Weights of a small mixture-of-experts language model, trained from scratch on English Wikipedia.
Size: 12 layers, width 128, vocabulary 2048, 11.3M parameters.
Experts: 16 experts in each of 11 layers, 96 SwiGLU neurons an expert, 2 picks a token, a sigmoid router, a shared expert of 192 neurons.
Training: a variant of Muon for the experts, 422M tokens, 4176 steps.
Below are experts of layer 3 (counted from 0) of a mixture-of-experts language model. Rows are named router (the router's row for the expert), gate (a neuron's input weights, with its number), up (a neuron's input weights, with its number), down (a neuron's output weights, with its number) and show model dimensions 64-127. Each number is 128 + 32 x the weight over its row's rms, rounded and kept within 0 to 255. Numbers have three digits each.
After each expert's rows: a language model's description of what the expert responds to. This comes from a sample of Wikipedia text that the model never trained on.

# expert 5
router:148131116089108132129089164116113118160209144061124153148101118113139105055109086120154095101170106119183079139130132122137144069136166126120155161111170149134153097192154147192080106137160088
gate0:147102130181167163169152188099154107096135123095149154181077079110144138093106132131134163146193122068151171111163131168137177078127107117164034108136177084129121122124113182121103143162086176
up0:074132153136122127148121106047099104129130161162117158075138133158138080182097156133163073112161188140086124142142160197112124154110179106106077220154136080144139140132087075126118140119125125
down0:103161132142158130119206085103124112122144113117099121109099156132112158172102131115171121106102139144152206058161102093173174121133158147109131126136053092152131195151102102101110157099169140
It responds to: Mid-word pieces, first names

# expert 2
router:214094085117068131131036158158148087166129197116105147137189121093147147100073080120124128089129167192155078124062117124169132171157137136107178098127132106159148104123140094143117119133141128
gate0:125125157127176037114126177068127162187161130180111094085092121111090112118186166116097129103127102167149125081116086063097159100139097200188144174107105069136138086091110172038169183111099152
up0:132120145133116168106144121153113141175154115154148162114132107152160141225146163139115115134133120174094200104082129129096141202149116130104133121106131127153120114114150116113146108095115124
down0:179117132108105190167179053132180099143111118046132156119186126169145119129152160131080124130091140182147133108153140108181114148137088133095116083089158140081154063179103137143106161138054138
It responds to: Common word stems

# expert 7
router:127102102168087148098082093125166070131145158151099163096132130088140136134078164133124134143137151161131108095146086081131137114157154089124162192087162151148141151167109162169169087061163141
gate0:073136097135140136138156089163183094097139119069103118125045149160109163157093153089093133101149076073153126162132117119167115129121126144121091114154108123175100078138115144148107113097138112
up0:112094110106121200087135126152109082118178115168132223135130115181189153118160168136113127166108124120183234133137144142134155103193168142105116140150139100164135202158133135156137098155107138
down0:109135130070104121162092125139136129138052153140111127136059156163210148184139151140103185144202112156073111115137149150139177133144073117111135136129134160161117115103100216131124141135088142
It responds to: Spaces, dashes, markup

# expert 0
router:142152138161131145101093158110126120118148138062102147095132117087255134084063175102135075198173147144128127122112109140176107143113117098115172112191189153160134106113156107155116103120117120
gate0:141174129124109128122145195133125088082179143104111151086123125146173164028161147107139130116170105165163149076113123172109135088154191075093131065089196113095149124137148144119190156140145118
up0:126123153203147174170083169147166146139129086140139128154108099131129054158095183163142091084113111135153110156135155065097086129105100171127101172079149127126077089106121126126099076152177085
down0:177123115096116186249088127172162145117145131138106119126041155099133135176094153149162111109117108146097052127096099125149151165108117143174129084156139107128144098114134143136113124093129166
It responds to: Mid-word letter fragments

# expert 12
router:133149089164162117131109110110184105147130135124088082094147160113098136100104108116154105111152160131173080111121084110213093150118170098151172125157155154101134188111129139152112088095165144
gate0:084089136105110110127141135119108154106128131166162124123125166119108113139047107137139146158140133083097118074121157091187126102115125217145122182135102109097131145121027118097100176095179090
up0:148142109130104130124100079087157141092154164127076139116143181098108164076118117103053133115109065136133164134146165131201158090122097096152092111116129134118156107147078155076132106099059141
down0:109151142067125165109092112060169158082112144136123168123101164127186057066162204138125137095116054079108165108171097111143147129126089112169070128107132138122145099172182141095142158118118155
It responds to: Line breaks and headings

# expert 10
router:143104076163089130118095187086122032114141179097116136104176136108145204110104154075178107113120099113171068115126098094179169165094099105157171149111167119132147194138174106120112098104119170
gate0:091116146086153171079109137086195070140161128156158090146129148131159160092162156112134156144128153138144101125168109168180159170135160098126142133113094113129207121082079102103146189056108145
up0:158142087113105122108153080160121162138163095131133156166176118090107123154114124129179149117133134169082107164164124153186101158144097132086140156096094086135050177131104187136132120161153145
down0:126121053152136042152115158131089111143129080143110163155133072107081127182146115104134126131195153160117130144174133102166160092110064182142150120096154127123160209107128162115154102169142194
It responds to: Derivational suffixes

# expert 15
router:168091129180122145108153154107183109139148137096120188075188101098143118140103125109130097139191152113106102172103103152150138129113159091120197114109181159143146142136109108093158084123146129
gate0:182069107093129103143113125145093066109198141103130135067162148139097118125072139101103121073134111044185142097163148131179132100105158141183125136127175104156149098093133095121206187093101111
up0:115132126172132157186129111188136139104091079131137175092104132091100121085107135142101118116054143076082177099114079123100120096127145159079157158075112164206095096168099098134142116157109088
down0:110056159131129155115129195079117125115122171132093147117112143091141071157175112147140122138128117151084186088152087096110136124113127131088137135099117126104092108081121160135091125149071114
It responds to: Common nouns, inner syllables

# expert 14
router:179161116118137192086093155073130080134155144109078180083146141073132133097124108153176083172151125119173046127094124140168121104119099114153135082147136119179114144091106133148119097095115115
gate0:205176182124062141122156115097128176123163155179141116132123105153155044137151093155162101101110161141152113133112046121120161122145143183165136123122125081145162083158142105101130153108157136
up0:177195082095135122143147141118119085121108108053162125117092107108169103073158110136129085140089097078115105124109108132162115129158062209134120131154111184125084139102127160127190053203116074
down0:121125101071176067153141158183102131096131177089067210120113112123079124152124125159098077154119110160143117112153143166100137105159128154166099112208183172192100122090050151086118144113120088
It responds to: Numbers and years

# expert 11
router:132096049184095157187102151086172102099196137131109120092151104086144109076105129138145063136147139107156069138105084106173125127141163078104159198068147117145123157131137102112061117121178144
gate0:177098120141093111149202104072117090194095091137148095111150065133150148142134101106072072127070154122146124085111084135151147173149072103121058144151154115189105171118113055178067108112148128
up0:138126198132127081095097108087141161130119103183146091127100149142140135083136106130125167133096129138132090115133165119163163168148145159122129091116122172175154131070137146100134151092149181
down0:215135152147094081136160128101071101118142144136116182136125081062165144184077109135120128149095129134139189141134128106092142154089162145106115075099106099180136179134126082119099083146073166
It responds to: Word-final suffixes